From a checkpoint of a small mixture-of-experts model trained on Wikipedia: 76.7M parameters, 32 SwiGLU neurons an expert.
Below are experts of layer 5 (counted from 0) of a mixture-of-experts language model. Rows are named router (the router's row for the expert), gate (a neuron's input weights, with its number), up (a neuron's input weights, with its number) and show model dimensions 128-255. Each number is 50 + 10 x the weight over its row's rms, rounded and kept within 0 to 99.
After each expert's rows: a language model's description of what the expert responds to; "gets" lists some tokens that make up at least twice as much of what it gets as of all text. This comes from a sample of Wikipedia text that the model never trained on. Tokens count by the router's weight.

# expert 13
router:51 47 42 50 36 34 39 51 38 50 42 47 62 55 60 41 46 45 66 49 51 48 48 55 58 63 44 62 39 46 30 62 56 51 61 25 50 50 48 41 36 41 59 49 51 41 32 47 46 49 56 63 33 40 50 73 55 27 46 48 36 38 60 45 45 57 50 48 48 38 50 56 50 58 40 60 68 48 42 57 36 37 68 24 59 48 68 47 31 64 64 45 51 50 43 41 42 53 53 61 21 42 38 56 56 57 40 68 48 75 52 69 58 50 34 44 48 46 59 54 55 48 31 33 61 48 52 60
gate0:56 48 53 62 27 48 50 34 53 43 50 60 57 73 47 50 42 57 60 62 55 46 54 42 51 54 48 46 47 68 30 40 57 29 40 39 51 64 42 53 43 32 54 52 51 64 43 53 49 52 45 43 54 35 56 34 43 65 56 42 48 52 53 45 45 56 40 47 65 67 39 48 44 60 52 60 43 60 52 50 41 58 46 43 38 52 57 56 55 19 59 53 50 50 36 47 63 54 50 55 47 67 62 54 42 52 47 55 62 66 48 54 49 43 49 50 41 45 46 51 59 48 50 54 49 51 56 47
up0:48 38 49 73 43 47 64 42 30 32 49 61 61 69 46 49 37 65 54 64 52 55 59 42 63 46 43 52 49 45 45 47 56 53 48 43 59 52 38 33 46 46 63 61 58 59 52 60 41 39 45 45 60 47 59 57 67 53 49 60 38 34 54 46 54 58 56 42 56 63 56 51 47 51 58 66 46 46 66 50 52 41 51 41 64 52 40 48 47 37 48 50 49 53 30 54 56 50 58 53 43 56 60 56 40 46 32 49 62 46 32 46 59 54 52 66 42 54 49 61 54 52 45 49 68 40 34 52
What it handles: Auxiliaries and degree words. Auxiliary verbs, articles and degree adverbs mid-sentence, such as be, been, an, not, most, more, usually after is, was, has.
gets: " a", " be", " is", " was", " an", " not"

# expert 53
router:53 45 55 54 55 45 52 60 50 60 56 31 44 46 61 48 44 50 59 41 56 57 46 46 49 33 27 64 41 43 49 61 58 68 41 59 46 48 54 42 45 59 56 50 55 54 46 49 57 58 66 63 56 56 42 66 67 54 49 50 34 49 44 33 45 50 52 67 51 45 53 68 44 51 71 38 39 37 78 36 72 41 56 46 42 44 58 42 51 53 45 60 40 44 43 46 42 55 30 45 53 59 60 42 47 66 28 47 45 35 54 39 46 51 52 49 52 59 55 52 60 47 61 49 50 67 41 52
gate0:27 50 44 40 47 51 35 51 40 57 57 60 47 53 64 39 71 38 49 43 51 41 70 54 57 54 56 52 52 37 55 21 38 55 79 33 64 42 61 49 41 41 52 48 56 40 59 56 66 65 39 47 49 42 86 46 39 53 57 27 61 48 50 55 47 49 64 41 55 35 55 57 45 62 39 47 55 47 37 32 51 41 40 59 57 54 58 58 56 57 48 53 44 56 65 52 53 47 50 67 48 46 47 44 46 59 57 31 41 54 56 59 35 58 62 56 59 59 47 55 50 44 42 25 45 60 55 59
up0:58 32 59 59 44 40 62 41 64 33 55 48 53 51 35 69 51 52 52 61 49 50 34 41 39 33 50 31 51 61 51 56 38 41 29 51 48 59 68 63 55 48 51 56 44 46 48 49 43 50 53 62 43 58 21 37 45 32 47 61 54 59 68 55 60 57 43 46 52 72 50 31 47 40 45 45 26 50 52 73 54 57 39 38 54 44 46 42 57 38 59 36 64 49 66 45 39 38 53 45 57 43 55 64 52 37 50 55 42 63 41 44 52 27 55 47 43 45 53 46 45 56 35 62 51 55 51 29
What it handles: Relative clauses and plurals. Relative and complement words such as that, which, who, would, plus plural endings like -s, -es, -ers, -ations.
gets: " that", "s", "ers", "es", " who", " would"

# expert 17
router:56 61 45 42 65 62 62 59 43 57 44 48 47 53 42 48 46 54 44 63 45 54 45 45 58 58 52 45 53 65 65 53 46 48 47 44 47 48 54 48 56 42 36 62 39 60 61 66 53 68 62 47 61 51 59 30 57 66 41 59 65 67 52 67 37 50 40 28 55 50 57 38 46 40 49 44 58 59 43 58 33 30 54 46 48 53 43 45 51 44 38 36 49 37 55 39 52 57 63 39 60 36 53 46 68 57 60 62 50 30 56 52 56 48 53 53 47 35 57 29 47 74 50 61 37 39 44 42
gate3:47 51 54 40 41 46 52 59 47 53 34 60 50 63 54 31 48 34 67 33 59 41 48 46 38 58 35 57 45 55 61 56 54 46 53 46 45 64 35 47 41 30 46 53 46 49 53 81 46 36 52 42 54 52 38 54 44 53 27 51 44 62 49 51 55 62 42 65 44 35 79 43 51 48 67 59 49 42 40 48 33 37 50 46 56 57 52 48 51 62 50 70 41 61 63 51 54 34 55 35 52 62 54 33 37 54 42 43 55 50 40 67 48 66 49 38 48 50 52 58 61 36 54 52 57 59 48 49
up3:49 32 66 43 54 54 64 70 37 45 49 67 50 64 45 30 36 55 49 44 58 32 56 52 39 48 43 49 53 51 63 52 58 48 45 41 43 61 54 42 61 56 42 65 41 33 58 55 35 49 42 28 44 41 35 43 53 56 42 61 34 67 40 43 36 66 60 69 50 28 66 50 49 44 57 39 49 43 70 53 35 54 68 37 47 47 44 40 55 57 40 47 45 52 46 51 57 50 56 41 57 47 54 22 44 54 34 55 53 45 43 35 46 85 42 66 40 49 46 54 55 40 57 60 56 61 47 52
What it handles: Function words before numbers. Spaces before numbers in tables and coordinates, and prepositions or function words in set phrases, e.g. "rank of", "as per", "won the title".
gets: " ", " of", " the", " to", ":", "–"

# expert 22
router:45 44 53 30 49 59 53 48 61 42 46 80 49 50 31 26 71 53 53 58 57 38 61 43 44 32 34 64 51 52 57 46 51 58 62 22 55 39 39 40 47 59 53 46 45 57 41 57 51 44 73 49 60 50 38 72 47 48 39 56 61 50 43 40 39 46 27 39 47 59 40 50 60 40 40 59 46 55 50 61 51 64 54 58 48 54 54 61 55 52 53 46 60 45 53 63 60 54 62 49 38 52 50 65 42 55 29 54 68 65 49 62 58 40 59 53 45 58 38 48 55 46 31 49 48 53 71 58
gate0:58 43 46 53 60 67 53 47 37 36 52 70 48 54 55 36 39 70 34 30 56 66 58 45 68 49 53 46 38 44 53 50 50 47 60 66 55 42 33 36 53 37 42 57 63 60 62 52 47 50 56 73 44 62 63 35 45 37 52 62 50 34 34 55 73 66 43 52 39 54 56 59 54 62 43 47 42 36 46 52 50 59 56 50 52 42 55 58 44 65 50 62 40 58 31 56 51 58 38 51 48 56 71 47 59 58 38 42 50 79 40 62 58 67 43 47 50 57 53 47 53 53 54 49 35 56 45 26
up0:36 35 44 56 43 54 39 48 48 50 39 47 45 52 39 50 69 61 53 56 52 35 55 59 50 47 44 47 63 49 42 39 55 44 58 43 54 45 55 48 53 67 73 56 54 67 41 50 46 45 64 52 52 57 42 60 36 48 49 32 65 51 51 45 47 49 54 48 44 50 43 55 36 49 58 49 69 71 38 43 45 41 55 37 58 44 49 47 53 39 42 39 37 47 49 42 60 47 48 34 37 52 37 47 54 45 38 60 32 27 63 48 30 33 44 45 47 62 24 47 60 47 60 50 42 60 65 65
What it handles: Time nouns, section headers. Time words like time, years, days (especially "at the time"), opening quote marks, blank spaces in tables, and "==" heading endings.
gets: " \"", " time", " ", " years", ".\n\n", "\n\n"

# expert 16
router:66 44 53 53 63 45 31 42 39 54 46 55 51 49 55 51 56 58 45 29 59 43 57 38 52 49 41 49 58 52 40 79 46 60 50 38 46 59 66 34 46 55 52 55 53 51 43 43 57 67 46 49 49 49 42 48 47 59 37 54 56 54 43 68 38 48 50 49 37 54 47 59 49 49 34 44 64 47 43 36 44 58 59 29 55 52 49 52 61 51 34 37 62 30 45 43 56 42 77 47 36 55 44 48 50 57 38 43 47 49 40 64 47 55 43 55 74 47 39 23 63 49 73 43 48 44 59 38
gate0:43 51 48 33 37 43 29 47 58 63 50 59 53 63 53 40 57 49 50 64 31 38 49 43 39 49 51 47 50 57 65 52 53 41 72 42 42 59 41 54 51 65 45 46 50 51 45 41 54 70 52 60 66 46 45 60 46 49 43 40 49 57 51 40 37 48 51 56 67 63 38 35 42 39 44 50 51 56 43 48 43 62 35 52 42 32 32 32 38 35 51 33 55 49 44 45 46 58 46 68 44 69 47 39 59 56 57 42 28 65 60 29 45 56 50 46 33 67 50 74 52 47 51 38 45 42 53 54
up0:58 63 42 45 41 46 41 40 53 69 60 51 62 74 51 40 52 39 48 58 41 35 40 44 38 51 54 55 63 54 66 59 41 50 53 33 43 54 59 48 36 61 52 58 56 61 55 40 62 64 49 52 76 51 49 55 41 37 58 37 34 50 43 46 49 64 45 62 66 50 27 37 42 45 45 50 52 63 43 49 49 56 32 56 43 47 34 33 43 40 57 46 48 43 44 51 52 52 53 67 44 69 55 66 55 44 40 45 45 60 54 46 46 64 49 52 42 66 50 62 61 53 51 52 56 42 53 41
What it handles: Relatives and pronouns. Relative and subject pronouns and determiners like which, who, this, it, its, other, many, often after "in" or "from" and before verbs.
gets: " which", "-", " who", " this", " it", " and"

# expert 7
router:55 45 34 53 58 61 47 52 55 62 48 68 55 36 36 52 53 47 48 47 69 62 61 46 54 65 51 47 60 56 39 25 31 41 35 45 47 57 48 48 57 48 53 65 53 58 24 62 33 50 63 48 48 60 32 46 73 64 47 45 52 51 55 57 46 63 46 47 49 64 31 50 41 27 46 41 56 49 56 57 46 60 62 55 21 42 38 54 38 38 58 63 42 51 49 44 27 43 60 53 62 45 57 52 53 45 56 45 57 63 37 33 53 49 73 63 38 41 48 36 67 47 49 43 50 60 37 51
gate0:43 72 52 51 61 24 59 52 40 47 55 48 55 63 58 66 57 46 43 56 57 44 57 44 68 60 72 68 49 51 70 41 40 52 50 54 36 44 56 49 47 61 58 70 41 26 61 62 50 44 57 59 44 35 54 34 62 62 45 59 56 58 54 57 44 54 52 51 46 59 64 56 28 45 54 45 54 39 47 64 55 62 53 57 78 48 40 56 54 40 49 34 40 45 23 48 43 45 56 37 40 52 45 57 63 50 47 51 47 36 52 46 68 35 67 57 70 59 37 45 45 43 58 49 47 48 62 42
up0:53 52 74 46 56 51 49 45 48 49 44 49 48 29 45 48 48 54 57 62 49 52 41 44 52 59 62 43 37 60 44 54 65 53 45 62 48 45 54 58 52 48 47 46 51 38 58 52 58 61 46 51 47 27 40 50 54 53 48 70 70 45 46 43 50 38 46 51 42 52 59 49 54 43 50 49 42 47 48 54 65 39 46 53 72 46 52 48 61 57 65 48 57 53 58 49 45 20 32 43 34 44 65 50 39 47 60 62 55 35 56 60 51 25 41 45 55 51 48 60 58 42 37 37 58 42 51 37
What it handles: Table pipes, headings, currency. Table cell separators, section-heading endings like ==, dollar signs, and clause words like while or a in sports and news text.
gets: " |", " a", " ", ";", "==\n", " $"

# expert 42
router:48 59 49 56 48 53 45 49 40 34 47 55 49 49 52 62 53 76 47 41 41 32 56 63 38 50 38 48 57 39 44 54 58 61 48 49 58 47 65 78 50 45 46 48 52 51 57 48 47 61 49 45 63 43 40 63 36 65 54 52 34 46 37 30 41 48 54 54 63 53 56 47 58 46 63 49 49 57 46 46 51 34 51 56 65 51 45 50 63 42 53 56 44 51 35 56 36 40 75 48 46 50 72 61 45 53 49 58 48 46 47 58 57 51 61 59 62 66 47 35 42 47 57 65 46 53 44 46
gate0:67 38 52 61 62 61 69 45 64 60 60 36 52 40 59 63 31 61 55 47 52 48 50 59 59 54 50 52 55 46 38 45 52 61 52 49 49 46 36 57 29 45 32 49 51 32 37 32 43 42 38 65 55 49 44 52 48 55 41 29 34 56 49 41 34 61 40 58 60 56 52 51 63 30 33 56 54 55 61 55 37 35 63 46 60 49 50 63 51 36 44 51 46 35 37 60 24 54 60 51 40 32 68 52 38 54 44 51 59 36 10 53 67 42 56 57 55 43 53 58 53 72 72 50 66 43 57 37
up0:47 48 71 33 45 41 47 51 42 51 67 72 57 54 45 74 59 41 54 62 57 69 45 35 46 52 43 49 48 54 32 47 41 61 50 26 55 53 66 48 38 26 43 51 52 71 42 57 55 59 52 43 50 15 48 45 57 49 53 48 43 59 51 45 60 49 55 55 39 30 52 56 53 57 63 57 48 64 37 50 50 32 39 33 52 66 41 43 74 52 43 58 42 70 51 44 62 49 46 47 62 57 50 46 52 49 52 54 44 44 56 45 36 49 60 51 53 41 42 51 45 39 49 56 40 44 36 48
What it handles: Reporting verbs and quotes. Closing quotation marks and reporting or event verbs after a subject, such as said, named, died, announced, published, gave.
gets: "\"", ".\n\n", ")", " died", " called", " said"

# expert 35
router:59 52 59 36 60 49 29 68 44 42 47 47 52 43 45 32 40 69 46 62 54 41 53 39 49 49 63 68 58 66 63 59 69 45 33 41 35 42 45 43 51 55 58 52 58 50 45 40 40 43 67 59 49 43 48 41 57 41 43 52 30 45 64 46 53 39 66 61 46 46 50 48 42 31 57 48 50 69 57 53 51 45 48 56 47 33 58 52 50 66 58 59 67 39 47 35 40 42 35 63 46 33 52 61 44 66 56 53 41 63 49 58 65 51 59 47 53 48 33 30 51 40 52 56 67 45 79 49
gate8:51 41 46 50 42 64 38 51 37 56 57 50 66 47 45 35 46 56 55 53 45 53 21 59 47 47 45 60 54 48 54 57 47 73 51 39 49 42 42 44 53 49 60 49 51 27 56 39 61 34 35 46 59 49 62 40 50 41 41 56 50 40 33 62 52 53 60 58 65 39 54 68 53 33 44 68 48 49 60 36 50 41 57 51 62 55 55 47 56 58 49 52 54 52 32 43 57 38 59 47 54 55 38 58 47 64 55 45 44 27 64 55 70 57 43 44 35 55 29 61 61 48 65 51 37 44 52 40
up8:47 43 64 48 53 33 50 55 55 50 58 62 43 48 54 51 70 42 45 60 63 42 70 54 55 50 41 58 43 70 48 53 52 53 38 45 54 52 64 52 38 59 34 59 48 52 48 50 59 60 64 47 50 58 51 50 43 43 45 43 58 54 61 61 56 60 55 40 50 47 52 55 39 59 33 44 54 52 43 59 47 56 37 42 57 53 35 47 39 53 56 45 59 53 49 44 59 56 49 57 56 51 62 51 56 39 47 58 51 51 35 48 43 58 60 55 69 50 48 40 41 40 49 53 57 68 55 52
What it handles: Pronouns and mid-word letters. Subject pronouns such as he, she, it, they, plus single letters inside words, e.g. t in "ontology" and "perturbed".
gets: " he", "d", "t", "it", " T", " D"

# expert 62
router:54 42 54 32 55 52 50 62 27 48 61 44 39 43 51 42 58 42 55 38 52 49 37 59 47 45 62 52 43 64 42 54 55 59 56 48 47 64 40 42 40 56 57 54 60 53 53 58 44 35 50 45 33 39 31 53 54 41 44 58 52 51 49 40 61 56 59 60 41 53 42 62 24 44 40 67 32 60 57 52 64 46 53 31 57 45 53 55 59 39 44 48 50 54 43 57 50 57 43 61 47 69 51 48 34 52 40 50 46 42 52 55 52 50 48 60 47 53 39 50 54 48 43 43 40 60 53 62
gate0:36 58 25 63 33 46 44 42 52 51 34 53 64 51 55 53 46 51 39 69 51 51 63 64 30 52 49 54 39 59 65 56 41 55 45 78 38 60 51 45 54 62 62 53 55 49 42 28 32 46 57 40 54 49 65 49 47 67 47 54 59 50 48 64 49 49 47 40 40 51 30 41 56 40 26 38 51 59 56 45 56 45 42 39 53 41 54 54 39 54 51 30 43 53 54 52 26 52 53 56 33 58 65 54 43 37 52 44 51 45 60 35 51 59 60 50 41 55 51 42 36 46 45 33 53 48 60 43
up0:58 42 63 36 77 47 42 59 53 55 69 39 33 49 48 52 57 45 60 37 50 49 40 38 79 46 49 49 63 41 41 56 56 41 45 21 57 41 46 69 41 49 38 34 49 55 57 69 65 61 49 64 53 45 29 70 57 34 42 53 50 47 51 49 47 56 54 49 63 51 52 55 45 58 55 67 47 36 46 48 32 45 67 55 47 63 48 54 51 49 43 56 55 42 52 45 73 47 50 42 58 45 35 42 56 67 54 59 54 52 47 63 54 49 31 55 60 39 48 62 48 66 54 56 51 47 53 51
What it handles: Biography names and titles. Name parts, initials and titles in biographies, like Francis J. Herron, Carl Friedrich, Minister, King, wife, father; also sentence-final periods.
gets: ".", " was", " as", "o", "z", " John"

# expert 41
router:53 36 35 46 48 77 38 60 30 55 41 63 53 53 64 68 46 68 58 66 53 71 65 50 26 36 61 36 52 52 48 55 31 50 40 54 40 57 43 72 55 42 48 58 53 57 56 42 53 42 48 55 37 37 65 45 38 58 54 46 46 51 42 47 64 60 53 66 44 49 54 54 42 35 45 57 34 65 57 39 69 46 48 37 42 55 60 34 43 37 53 54 40 55 50 57 38 30 52 65 55 49 52 40 49 51 44 41 45 56 58 71 39 48 55 27 27 43 45 32 54 58 59 66 50 79 58 41
gate0:52 48 44 60 39 54 52 52 65 37 58 66 43 46 51 51 49 62 43 57 50 74 46 40 62 67 46 57 42 56 54 37 43 37 52 50 47 39 49 36 53 61 57 55 71 42 67 55 47 37 55 45 45 50 53 51 43 62 56 50 43 43 51 52 62 54 64 40 44 56 45 89 50 48 56 41 41 53 55 65 59 55 42 70 46 32 58 29 56 55 51 70 41 48 51 49 43 47 59 36 44 55 65 46 50 55 35 75 62 50 42 39 66 48 56 36 28 48 39 47 50 51 56 55 66 44 37 47
up0:45 54 42 46 34 34 48 55 54 43 54 59 56 36 58 56 46 61 46 53 42 52 52 53 35 46 47 34 45 43 27 51 63 50 44 47 53 47 68 52 57 44 56 62 34 53 29 49 63 47 44 41 57 54 37 32 72 43 31 55 50 57 42 64 50 62 56 38 62 46 42 27 53 35 32 59 53 54 58 53 60 32 53 44 55 44 40 56 41 50 57 49 54 57 53 40 46 59 56 70 38 49 53 47 44 57 59 40 65 54 53 59 34 53 66 58 49 61 72 42 52 43 38 39 10 58 48 63
What it handles: Biography career words. Career and life words in biographies, e.g. "grew up", "ended up", "worked", "years", "served", "career", and sentence-ending periods.
gets: ".", " to", " up", " in", " on", " as"

# expert 52
router:54 29 44 36 47 54 36 70 56 48 50 55 35 58 42 46 46 57 66 41 58 65 48 38 57 59 40 61 37 51 36 53 55 78 42 57 62 41 72 55 37 60 51 54 40 65 35 59 29 49 61 54 48 61 48 57 46 51 43 39 61 41 33 46 41 54 44 41 69 50 53 46 53 46 59 44 49 56 49 45 49 58 35 28 32 49 59 56 55 47 62 54 44 59 54 49 56 55 55 55 60 58 47 51 44 59 53 36 49 47 34 48 46 70 42 67 29 58 50 50 37 53 42 52 41 67 68 63
gate0:50 47 68 43 38 51 49 53 38 48 63 29 53 64 74 41 49 32 37 40 52 59 34 41 49 58 61 52 56 57 59 39 42 51 59 38 61 49 55 39 49 62 49 57 48 46 31 53 48 34 64 50 47 62 36 50 54 51 37 42 54 42 44 53 42 46 54 39 49 54 52 45 50 51 61 69 53 63 69 68 55 60 50 55 52 55 61 63 39 51 51 47 57 62 42 47 41 54 47 44 56 49 61 61 58 41 35 60 43 39 54 72 74 61 49 63 46 40 34 46 62 45 40 38 74 58 51 51
up0:50 64 52 56 58 43 62 59 75 56 52 78 48 50 26 37 38 53 73 69 63 52 66 49 49 59 50 51 52 42 45 54 42 43 59 44 54 35 62 48 40 49 63 62 45 56 42 63 55 39 55 30 71 44 60 36 24 53 52 53 61 56 48 62 68 58 53 48 32 31 53 45 41 40 41 41 60 41 55 48 41 52 63 44 44 52 60 44 61 65 48 43 52 27 50 58 58 39 59 68 28 49 54 42 59 45 50 31 55 57 26 37 43 62 47 28 44 30 47 40 34 66 55 55 43 47 44 57
What it handles: Commas, parentheses, year digits. Commas and opening parentheses, digits inside years after "19" or heights like 1.78 m, and he or she in biographies.
gets: ",", " (", "9", "8", "7", "5"

# expert 51
router:61 39 53 46 40 46 58 59 50 45 51 62 44 41 46 68 64 50 58 50 48 37 55 39 25 61 67 61 54 58 46 46 52 43 43 30 52 54 27 35 64 67 38 61 37 41 65 40 39 47 39 52 37 52 45 43 53 51 56 41 30 53 45 45 44 38 57 63 41 54 66 55 48 50 51 56 56 61 43 57 54 31 63 62 61 39 38 42 47 63 52 48 35 51 40 57 48 51 61 40 70 53 42 48 40 64 43 57 43 39 55 40 67 48 35 50 49 53 57 41 41 66 58 52 58 27 52 71
gate0:51 54 47 57 57 51 61 55 47 61 37 59 50 60 42 35 50 68 43 43 52 40 56 55 60 48 35 30 51 40 30 53 58 62 73 40 45 55 62 44 54 54 60 47 40 54 53 45 59 46 43 48 57 59 69 37 40 60 40 69 79 59 35 55 51 67 46 47 50 58 53 37 33 40 48 53 41 57 53 21 46 49 53 66 48 43 53 44 48 52 61 61 55 62 52 52 46 37 43 62 45 45 43 39 49 37 50 34 63 48 34 63 52 61 55 62 56 53 44 45 40 58 52 29 42 51 32 59
up0:32 48 44 54 45 47 40 45 52 38 57 41 43 41 60 72 47 34 47 59 47 55 47 56 48 49 65 75 45 54 73 55 43 54 39 74 48 40 43 56 48 45 48 51 48 32 44 59 46 51 53 39 30 36 33 67 57 37 59 44 26 54 66 40 46 39 61 52 53 43 42 58 65 75 45 31 51 48 42 73 47 55 36 36 62 67 48 60 64 51 53 22 59 49 44 56 54 54 47 41 44 53 53 66 51 61 55 57 37 62 65 33 48 48 51 29 46 41 56 59 44 46 42 60 47 46 63 30
What it handles: Prepositions after nouns. Prepositions and some verbs following a noun or verb, as in hardness of, MA from, exports from, relationship improved, advances in.
gets: " of", " from", " for", " in", " by", ".\n\n"

# expert 31
router:46 41 41 57 38 49 46 66 42 41 69 44 51 46 49 64 49 52 51 53 36 52 41 55 55 71 46 45 46 57 47 55 51 61 68 51 55 51 40 54 55 60 56 59 40 46 69 72 38 55 60 47 44 39 54 57 46 42 68 54 58 36 57 50 51 66 50 46 64 48 64 59 46 48 50 45 44 52 43 40 47 48 40 54 56 72 58 49 43 71 55 27 31 71 46 54 62 55 58 40 44 53 60 48 45 68 33 55 58 43 60 62 37 47 35 56 51 48 63 49 58 48 76 35 47 63 53 51
gate0:68 53 63 45 42 53 51 50 52 47 59 39 56 40 61 50 58 67 39 48 45 54 56 50 37 53 52 41 62 49 49 45 39 53 40 49 57 46 43 48 42 52 60 50 72 57 49 66 56 45 67 66 40 34 41 40 61 61 63 24 62 57 33 50 64 39 29 38 39 69 57 65 62 53 61 62 45 60 52 50 44 51 61 48 59 69 61 37 44 49 42 45 49 52 42 59 47 43 69 54 51 32 69 54 42 56 46 46 61 50 54 44 56 41 61 50 63 37 47 53 50 48 57 61 59 49 43 39
up0:50 49 53 42 68 52 49 36 46 71 55 59 61 55 63 39 38 48 49 59 65 39 49 41 58 59 52 50 62 59 59 57 39 39 41 52 44 53 67 52 41 45 42 48 38 30 53 69 55 51 53 49 45 53 55 65 50 47 38 56 51 59 57 55 21 63 40 56 57 45 45 40 50 53 50 41 62 31 31 52 33 54 52 70 34 40 47 66 45 68 48 61 48 52 63 55 57 52 41 59 61 51 46 49 53 67 56 48 49 48 60 62 52 63 43 56 57 59 65 45 39 46 53 35 44 47 38 36
What it handles: Object pronouns, narrative verbs. Object pronouns and motion verbs in narrative or song titles, such as him, them, her, went, returned, plus inner pieces of names.
gets: ".", " and", ",", " to", " &", " him"

# expert 40
router:62 47 38 41 45 54 47 53 42 53 63 58 42 36 50 38 33 51 60 39 46 70 50 33 33 44 48 41 40 52 52 53 52 60 68 62 63 42 58 62 45 34 51 50 71 55 64 51 55 46 40 35 66 36 49 52 58 71 39 54 58 45 49 49 43 48 43 58 57 46 68 64 56 55 55 48 45 39 58 63 49 46 56 52 53 46 73 54 51 63 50 38 56 50 41 46 50 54 40 52 57 47 65 46 36 44 49 56 52 40 39 60 60 56 73 46 59 27 43 50 57 56 74 58 34 61 37 62
gate0:58 39 50 49 50 42 39 55 55 55 44 36 54 41 45 52 50 59 45 63 61 53 42 37 61 71 42 57 41 30 68 41 54 56 39 50 56 67 52 39 41 51 66 64 51 60 36 67 56 69 42 47 56 69 45 46 44 56 44 47 72 63 38 51 43 56 47 43 61 43 49 59 47 44 36 56 47 53 51 59 63 51 50 63 47 48 42 66 53 52 68 68 50 47 48 50 49 43 38 53 37 43 57 37 40 51 37 62 55 60 58 53 42 47 33 59 30 62 52 50 49 35 55 41 45 62 59 37
up0:59 46 39 56 50 50 46 54 50 57 36 26 48 36 38 58 56 57 37 58 70 44 46 35 51 73 43 53 46 22 56 41 49 56 50 56 59 59 47 44 46 44 72 59 53 53 32 56 51 52 32 51 51 70 45 28 40 48 42 37 59 74 54 43 43 61 49 46 58 36 56 51 58 51 31 62 51 61 44 63 60 61 44 62 40 54 47 73 55 48 67 68 54 48 42 42 53 51 27 65 35 48 44 44 62 52 48 48 61 47 61 46 48 50 37 54 27 52 48 34 45 48 57 55 50 55 49 49
What it handles: Sentence and clause endings. Periods, commas and paragraph breaks closing sentences, often after quotes, plus however, though, so, and final word suffixes like -ly, -ile, -ental.
gets: ".", ",", ".\n\n", ".\n", ").", "\"."

# expert 56
router:60 45 53 52 61 51 51 36 53 47 41 63 57 41 43 52 49 41 38 47 60 62 58 62 52 54 34 64 43 59 49 51 41 35 52 40 54 60 41 33 47 55 56 53 41 60 45 40 29 50 57 59 67 70 58 57 58 66 38 36 56 53 30 66 57 59 40 37 51 63 49 61 28 59 52 59 48 49 42 53 38 57 44 54 60 45 54 55 42 46 38 66 59 57 46 52 41 49 58 54 47 52 41 45 47 53 56 41 49 41 42 49 41 54 55 58 45 50 52 49 51 57 71 65 55 45 28 51
gate0:42 36 57 49 48 48 37 55 53 30 64 48 62 56 53 49 41 39 76 41 40 49 55 51 40 36 32 56 35 65 47 71 59 55 37 52 35 35 30 49 43 54 68 51 72 54 46 41 47 39 55 49 38 34 69 67 40 29 42 54 60 37 54 34 44 53 61 49 48 42 59 53 66 38 52 55 31 55 57 56 45 55 43 59 55 54 46 53 56 67 53 38 48 73 42 60 60 53 54 35 49 43 50 59 60 51 30 50 39 42 75 59 57 55 31 55 31 46 71 51 63 43 45 60 35 58 35 51
up0:41 55 53 61 33 45 46 46 52 31 53 43 61 41 54 41 52 40 53 49 52 47 62 47 49 48 50 57 49 53 68 57 64 57 41 42 62 28 46 41 60 52 57 61 77 72 60 45 47 41 60 47 49 70 60 51 32 42 38 54 41 56 35 50 42 38 55 44 64 47 49 75 46 28 47 57 43 74 51 50 52 42 41 55 38 53 51 57 61 58 66 31 50 51 29 34 47 47 47 46 37 64 57 57 62 59 29 43 38 36 79 41 54 60 41 67 27 56 50 50 59 44 51 56 42 48 38 56
What it handles: Copulas and headings. Section-heading marks ==, ===, table pipes, and main verbs is, was, are, were, played, as in Laurel is a city.
gets: "==", " is", " was", "===", " |", "|"

# expert 11
router:44 71 28 50 46 56 64 50 60 46 43 56 39 41 25 54 43 70 42 67 39 44 67 63 37 68 48 43 52 42 67 61 44 37 56 52 38 44 53 61 60 58 57 54 58 53 48 39 63 44 41 48 49 51 59 57 52 52 40 54 45 57 50 64 55 46 42 50 35 45 55 57 56 52 68 38 43 60 49 52 38 54 39 46 52 43 39 35 47 48 55 47 56 50 38 44 39 55 48 43 41 46 66 57 59 55 55 47 42 40 56 56 56 60 49 61 59 49 55 48 69 61 52 59 36 39 56 46
gate0:44 35 52 60 55 41 53 60 46 39 56 43 47 47 65 39 37 58 42 21 46 34 63 36 49 29 61 47 68 55 50 52 56 36 56 51 43 53 42 43 58 19 56 34 22 56 76 51 60 48 50 55 47 50 50 63 31 32 44 43 47 57 53 59 50 42 55 58 46 50 47 59 46 51 49 49 56 50 48 39 42 64 52 42 18 60 69 32 31 39 51 65 46 51 47 57 54 59 55 57 50 51 45 46 54 44 44 46 74 58 52 49 56 56 37 49 48 40 43 57 56 41 52 64 48 46 48 47
up0:57 47 38 61 59 52 40 40 46 48 50 62 44 66 57 45 52 63 57 34 53 48 52 52 41 15 51 54 48 54 40 52 55 50 67 58 49 62 50 49 48 37 50 51 31 48 75 48 60 40 55 59 41 69 62 57 44 34 44 56 36 59 50 51 54 38 49 59 35 42 36 47 51 60 37 36 56 40 38 50 47 58 46 53 37 51 57 60 25 57 46 49 55 41 61 57 54 45 58 54 63 44 49 47 42 52 60 57 76 69 38 54 57 65 44 33 64 41 37 47 41 55 51 51 70 43 47 38
What it handles: Sports results and tables. Match-result words and table cells in sports and list tables, e.g. "win against", "third place", "defeated", pipe separators, row-divider lines.
gets: " |", " (", " place", " against", "\n", " |\n"